{"n_experts": 128, "d_expert": 64, "activation": "gelu", "balance_loss": 0.0089, "balance_bias": false, "n_groups": 4, "vocab_size": 16384, "tie_embeddings": false, "optimizer": "muon_variant", "batch_tokens": 131072, "train_tokens": 538400000, "dataset": "wikipedia_en"}
Below are experts of layer 7 (counted from 0) of a mixture-of-experts language model. Rows are named router (the router's row for the expert), up (a neuron's input weights, with its number), down (a neuron's output weights, with its number) and show model dimensions 0-255. Each number is 128 + 24 x the weight over its row's rms, rounded and kept within 0 to 255. Numbers have three digits each.
After each expert's rows: a language model's description of what the expert responds to; "comes after" lists some tokens at least twice as common just before its tokens as in all text. This comes from a sample of Wikipedia text that the model never trained on. Tokens count by the router's weight.

# expert 58
router:185123138087125118179108096143100133087127124126145159084111163142094072124142126128099127115105124154125131137121127119117131111151159149146165117140183155141149111131124134115141160137106128098140160116109138139158140118161139112142092114149118133154107099131125089094132160199135130157167121074110136138046119180146138156114124161142130123144137144138161161137106150118119101136117147175109078144123128065131145131138112176106143160090137120156145165128096135142135106130136100126132162134111139114114143137101122109142096144128122123134109144061133139169116151125176132152133126121107120135139115146133149106139168128156154134120125083105177145123094102124124155089139162137135193130111126078129119149160158132191084117112125116114133123137144118133145140159124116
up3:141135137109129165147121112102108188157126162089162148121108079134083115127156148159127135144127082107114123121152122075107117133098104146132102162138107164118138139146109104148135137126124118133096133156190071152133147122147111149135115190140119124143129125132092164141119186125114149156131153102167194098087091137151110099122125145142128096142124144107147114120128085135103136162119149130121117134090126143147110105089095141139100106144113090095107154124126175113109125084118141130124138133168080122164159114110111135134110124148162133113149128108152137133152078152140113095108126129114117144131121103143086139109119160132138151107120137132094174128082102113154125099123134087157174093138126116143097128099144086099088154138128101128161169128093103148133169137084113
down3:157157151131138127141098130121150142154116106103128131112099134150122151133113120120143151115167156127095114156163118110126148114147148143130080119137137114118171206140140143225192134131156127134092110159112105125130172106146122124116108137101117054114151146137112126099117137092105097149110119131135132162171138157156152140103102126094142121137135093136103119123139119125120148173140129158136108103124109130137117108151082125124137131132157127154137155105131150136129154135104067111120095115127134131104114121116174151091161100098141091133135129171121159113122120158152129122105151125037144128140132156114096161132137142168123126140129137129141100141120117112105060110089106104136114150160135149159159167097151137132165147127112122072121183119123099125163125127129121
What it handles: Bullet points in government infoboxes, U.S. abbreviation pieces, nationality adjectives like British, Indian, French, and pieces of Indian names.
comes after: ".S", "-", " the", " U", " United", " S"

# expert 31
router:108117172104146091108123149127157139131118118178121154085159158126168078095122173130092134161104134112105138139124139120153156142129109138147151121110153142115125128121138136118129127132148146083129153128084125163139136124128103113138161082175165125116088105132121138106170104150109119115120124083151106158117146130130150159086106132161106135119102157161164124118132148064093143098108114152123146125157082095082107104092120165127104132147126124115158132153137122129129090155125166136105093130126094128112136084156099183145138112159101154138094125122165125127123159115110137134158125112133110114119158141162135134117140136145121136087158192119143163136145111129100160161130159163110137158146121149104148142163149174151131176121099105078126080114123119099105109182158142
up0:126139153074115139120156097118154111161143127152129163156090125118169123097182147101144120131124070106130152116119122132102166141123143131106126144131134082115111125127132134129101173134140155084108113109148138109131123122134127106137120157095147135122148134146117127200150111108079080159114106125113146127104146120123136143161169128148119130109129142144094137138116126104126101107092094134145147114158128146137099144155133103113149179116122123140103168163126153116141105188161144107093174092111100186124117152152095140123162091133124137093106088143135143087135138136155108155150125127113150137168113113120122138149086121136096123148117111146126142161166109100118150137104195103146164080148107133138141116152121162163117138113148109146150155051138119117100107132187164
down0:137074090092144133149153166149158148092142150142100131126079087127137121144139122137084137147103128122136134115098080127136126099136119131138193139113093140145121158130142114114134104154160104170141144145114079122200141121128119102132124141127098123095130118116101115139080104129113145107141145119116111107131119163109110137149155163119097102140131130136106141110111143136155194156099126142085160108095115117105090130109128106142100129147143123133132107167066174115141169117090124132135143079194119115125115144139095120147161122130109108151151176144137149106074139113134084158135119145089127112104137116143169134114147153104145138103161138136155104159150131137101126138146142134133156131118121138102207117126130099075124092112115144092105130086135105153152120113114095
What it handles: Periods as decimal points between digits in statistics and tables, plus periods after initials, abbreviations and sentences: 7.7%, a.k.a., Dr.
comes after: "0", "3", "1", "4", "2", "6"

# expert 53
router:173113105097136150164141151162100131134119150122127130138088173127109171105123105123135158122138165130114134138140109116121106106135138102080135114090113110155118076099125108153131122080142108136148138140112086101142083135118104138155135089101095110107178119123144116173122118120143127144085137102132134115157145150117127095165106118097087115135098151119138148112134178140096125129119106156124132118139140089070101113150142125101106148133132156135120154140128152146151171150132144152130135125122118127141136147098094146073172121103110124145134055127120169202125081125133089157098115135150134124143162107087150151132132089109119138144099096128184117135081163121144128115110092109132117154107147148116135143109122166113171118135109106096102174109140165075151095148129139
up1:134125148125106116133129108109117139134099138163093123134110127100098172135125156112145103131148127119085135142125118169118167135126073138119139135059121125090120113142153106122119095137115085130123140097141168103131110140098159099120087094078077123108125164105152158121106133130130136125144112153169134127107086059151152136124136171151113075157150166123134172129108146139110143166117128097094150138099121152148130136099144152114113170161092124121125130157123119117125101106183139167128085107111144109164122116118101143105153135144150140099146085133120098094133160129159074136147142134115096104182149130142132153161140093118103119136122170166166145101128166099136105109178098116101122135140120164144150113147163148126157163154114169143116104136125125094136133096148145
down1:115168120122124119107139131108095132073128101160078127155122107164111130143100093110066125130166107115142100078106126094166104117074112104151134132118116152121099087123125127103133116131112088123120173133153147089129076163134098130130139135127108106131121111163110131121130116151139155195168116114117167127126126129090161140134110149101107105110180084100113128149123150161074128108109149129121166113111139130183144172173176118123127146139148105141128138110149178119117147124146125118146156072113097137133121129130130130147092156144118139102126150101120070145164113144099119102154098077172102102133120132115131100133104142141149144134133130113149181074132118157085089155119132147122134116160161147125157142161134148109108123151118105131131141129097101111116139137137102
What it handles: Heading or field words in infoboxes and sections, like Team information, Total, Career, Length, Coordinates, See also, Species.
comes after: "-", " |", "\n\n", "|", "==", ":"

# expert 46
router:097130154148123159163112141162139098124117124138129183114131118143165144088105122179157111161146109153148101113150122105140140114100080118102062101115136150135133111140131107163122094112153091124120136113152119153140141093139108125157110109121105131115152111123120144144117161150148121153121094074163170137139143137152120123115156107087104132124160127143128151141129136166113128119141157157097104103158149116060139118094160126083107115141168192107108114152122106150157125159117154152137146142160129135114122146080125113111130135151115139130161071113143124117159127127140103117173126142123098113112114129076102124118160092084111152132110085105123134117172096123144078147163105122154149133101102105132144158131115151165161125092164093117093094076135129090160118120103128
up0:121133155087106161093156083160092118135178113130133131125132130099165102127115125115125166121158095104093116111111144146143175067136105120113172130135116135141126148147106094112145092107116112130117104154101079089133138149103155108124111131156139162108139120115127110147116127093108148113129132116162139152110142135136152150141127165114171151106129155145160173151126134101101100153095175126107123133139151130148097133111162191124121123116142127104182137103142134115133126098159138140141132112156113129129153137182059096122106111121095145102116118091171189117129120168135132133092136142126197117150124118151131126100099162123178123136147119119122083138149074090153166119088102109138129157140131119145121137153169105115159090152179156121139126112110137114140132129129102
down0:125073124139146111160144104148118141160156108166120130124135073140091135145095167159127122137175120122120123106090124136144106074148111129121126140149115146121162143143109128122116123119126133130123098129141132122115157146097133121147125148114096097121083144133148154128135095149128092143109152058089122105141114112127125135137101133146128181122095167098143142134099140122092089098116113181156118130123132102139113144127128119133147105148122140143147131123116149127106196116145137105104127154146136096126144127131140160133090176107113129146116162151134109153141169112138193147096118140127151130108099146091099126156147124127135113163093100146098134134182126137099176169165148148184119086146091091124096176117189124120085153191124168151109131105130135105138154115099095
What it handles: Tokens in tables and track or results lists, such as closing parentheses, column headers like Rank, Notes, Date, and score digits.
comes after: " |", "|", "(s", " Total", "N", " Peak"

# expert 55
router:121131123093132094090080123186170152130136138087101108140064083100106136127153102140126176146183086123112104148105131107115130123128129098143102106136125118155108132111108106146124095125164095186110123121108127123147081137163135102119142109093100111103139130165117154200107123120112144132108118099121095147094128136147134137184172163144102159109147139123110134205124162125159117124117105124126115113142156120095117126119178128119146146117134166127133125143100110133143108155152129101135107119119107131147152097138159152090163136136099157153117088109140119135143096118125113137125129116115101158156107125074137139132093143103135132186100121117178114135152127152115112140103100135119110156106113164128142141146103113106170145129151122105112157146110142104141072162144086
up3:156088101113107110156155136121175105152110116098117130124121110103162127151120101101134142109163099125117138134099130133102120125139114117186090112102119095181137158126106168126138141089151185146157135123130156162134097160132116131125151116177099126150100128162117129150148130131124141121077151112167145089142159163120117134118105120112076083127127114136101123161120138124117124117144086136194155136156082118121093073115113118123090132135144116136163165136139134120066117155124153119104092154130140151105161121177111110130134112087154111133124106150106162135117154147130181117119119108105161127181150141113141140100153140177128099105115144188133094173131110153132162089121144116143154120118157120150124146111126116132134117113172079139127157078152122152128114150133140
down3:148121147130091117144118158133096171136119111155091102130142099123142136139172142123142072118109113138156122107148147147134120185117143166136131124116144151105100133108142154109141108155148126110128126141174085085156108115154125092149130119156154130137042102092178164108112165138122134157122071169134124133118131160092156162111122130144144118119125109123153078155148147080104142130088095140124093124113116138165131101139162125108095169160125117149161121118123168134140146125108063075167152110125103082139140145165139146144139170107132124126108137173115165143135142108099167115134134132122128131139116139175169083110114103099119131096112121081121108146169131119133131131153143116113162180122115151137121141168143105128101160119092149131113106123123126120133098154138143
What it handles: Digits inside sports scores, results, times, dates and table figures: 6–3, 2:26, 11,710, 110 m.
comes after: " ", "–", "1", "2", "3", "0"

# expert 56
router:147119138162115093132122135121137135130160086159108137105119082165095126144129183100109143121133122106133094097115127125109083114089118154099120153123138143130139135107145117136122110126174111148134133107094080144145107115071141086128166123092112122136105117125125152123150156091103122121130129121088091138123108163161080095099133134162159092156102101157170100152128111090161146152133118134138107105133145136117097101098154138096130148127136145112140151104129114103113084128120157137132147162108092135147102110167152126152148115138171143149148112153143155110128128137141118152124131125180106179179159143127107107076090174134147135099134129139132118115130098084087163117047153113131115149095127164121125117148138120115179149104095118136147151077103131098163125140140158
up1:180107115111156127097084119137123119072120118163170132118132149097127106117071121127110147139123098159167122136118075139186126118104141145104100112144126117139143164126091111141114110075072093116145136136136126123122137113074124163108064136154083166110137097128111150137124116117163096104119131103122162099127116103155092140101151183178177152117133133118134147122123125124103143123126141169123143139136135142124161143164070120128174162160135115145121085153151129161136104150139117143149119123173117131129108139069159146188129148099123134149157126117104116106100142148182138149166128139128126110150164121137130138120142127136152135108104169089165150103163134177112130107124078138137097133089130136125121119119132134137132133114111139156129151130141120087134133135109164
down1:146118147150126102199153093129125190128159164133157144093131098125114127115127120136198170113152144125168165155122118144139147148089113163121128124113123107140120174165129161122101140156152114130091164189124116166146161108126118176141076116126123149125163063101136118127112100104134157124152141117127121110126129135150119148165126109139128096174122150101144153130121153130143128138087120086118126110146157134129107100149110130147096133162123106115093089101124104143095085142079113113139089121121131124104115126117145108137151107110178121117142135119147113168121134132120148152161156141129129119155149148143117132152126092096110102103154136129094139121051127108148071110149103128131123144113153113157132122109133154117134109186116152116077138137152115101142115094135173
What it handles: Single digits opening a number in identifiers, measurements, dates and scores, such as ISSN, UNII and population figures, plus opening parentheses and subscript markup.
comes after: " ", " (", "1", "–", "-", "3"

# expert 44
router:108147113079141146146132145093086131165088196119145156124153133121161155128122138126151124123131162110127118155151118112128119096088143142134133172119140097127158135107130104156167095088131102111143129142088131133125104110112134131126120116161101130119123137091129141166114149144176134119138104123143170113167164154148121108147085099098090166113121152177092112126115131062141132079119141141115143129131098129128136113122110147097115108101138170140174124135166147165136134123153139138080137122139130131136147110109121111142150108129119075102125075115107153168134111098109152095116112186132173165116153154092119140111144158121106130175171105110152112147118113140137123110104145099149159145122133078145153083134140154116168127081064125132120175161124127116145110139112142
up2:116128135111124166104091139146137092188138165129136102150109097120126143131123170144145132126111145116107129099137139197113124104070191116107140125140129152135114125132100118077109112106104147168157135094121117133140153167167127110094116106147143113107117146114124094102148111175092135145095164143161126143134146097140093120112150086139087147099158157158122165130144129163132122100111117130065086122163113154091159142154140146115126097148126114161134091105118119100107149106123123102130137117121161106126152137140126107097110164120114117121137139139123113141074140122193126160160096162147146107096128139131106144123123115120118137146097103084154095099182146124091131099118115114106094114100136125159107161188154133140170115124106092102092132156163124135108097123130133
down2:146109158121091086140124143120136108133154109133145102134125164103159079107139117131105143153118135115116111104158109147114156132104086100144148170103145064154118134137078143139136083073114138090131161142112093124083134121139129125152111136162124145128152109107115118130122111139186137147090121139127165124099123128176145158131125138093148128111109124172105090120116127110160109112110154178117149128129091099183160111091116127104090092072121126101130092143148122159152148120126140158150145148137071124152114154109122144095133113139116137135104111108100117148116112112129156101111109146135134125127153120160108150136143147119109132151182064157112132094134102179119116119150140138153164173094128099109096127154182083132118126124173096103149144135134164122137131105167104
What it handles: Common nouns naming an organization or work after the or a modifier, such as film, team, album, band, company, Championship.
comes after: " the", " The", "The", "'s", " football", " a"

# expert 37
router:102109125106127141086124101139087165147141085124114091079127108095156145098141093106087158101115164122093136082116141170121134148104103128142184106126165123097120155119149101079122159132133135117137147160097117140139086109156162134151124112139136143144108120087127080104155105149142126130120132161126120144093159101180176118111137154139099116113144152126141170159163118114147071168131146101123122143095100181137163158124117133161149118111094148121136145140160129135107131146131132113098145096089079115099124136181083153152123129099104147132099101088132118135139163115084144122096135090091154127130108153178123123133107149161121144138130118091158149149124161136149138103125154161095148077121143112120146133130119140085107149137133123097110130118128149140111169146123121
up1:106115141136099134151149180126144157158135079129143160105079135128123121114103115104095145122131082141128147127121129157142108128141115144157142122122106097131135110150150106145121097105115156080110109137152135120097117187085059150107187157147116138137130097161155126127114120159142131112107108131092096142111149166133088128109109094147128124150127118142145113147086115138182141114143106112147096113073131109143134115176142117110120094139153135176119098144097117152140106122075106148158168123137141089140117135141100119124130136115171082112142120180115120174150142152158134110103122120152173145139121104097106119122132117156160127070102123157108113161117118148117130135161146118147156134143097153131144133149133100117146153152128172131136143061137142116196072124114132
down1:167121144114175178145119153110141115083155111129132137145073083147110100116132138162181148110169159078119144115125179170117108132147128118160145164115136136084166153123116123105128126107082134117124082127103081137099091110125172135137051127154148070178102105151131135117122099129114163112115153107087128114114102123161146123108113132111129120119122137119136150138143166137100152177099157137140126133169135183093131125116127112159130116161107124101117133133122110126133136135137121109147112105131129117171128098130146110126153095159103144048112127154125144116100140130152094140130109111147161148162106104139094102135109100143116126133126154086111126082128145147112104133157116124156116130117140074121106126109164133121116120136163146104135105152115126142155130167075134
What it handles: The words and, or, but joining parallel words or phrases, plus commas and semicolons separating list items: politics, science and culture.
comes after: ",", "s", " well", ")", "\"", "),"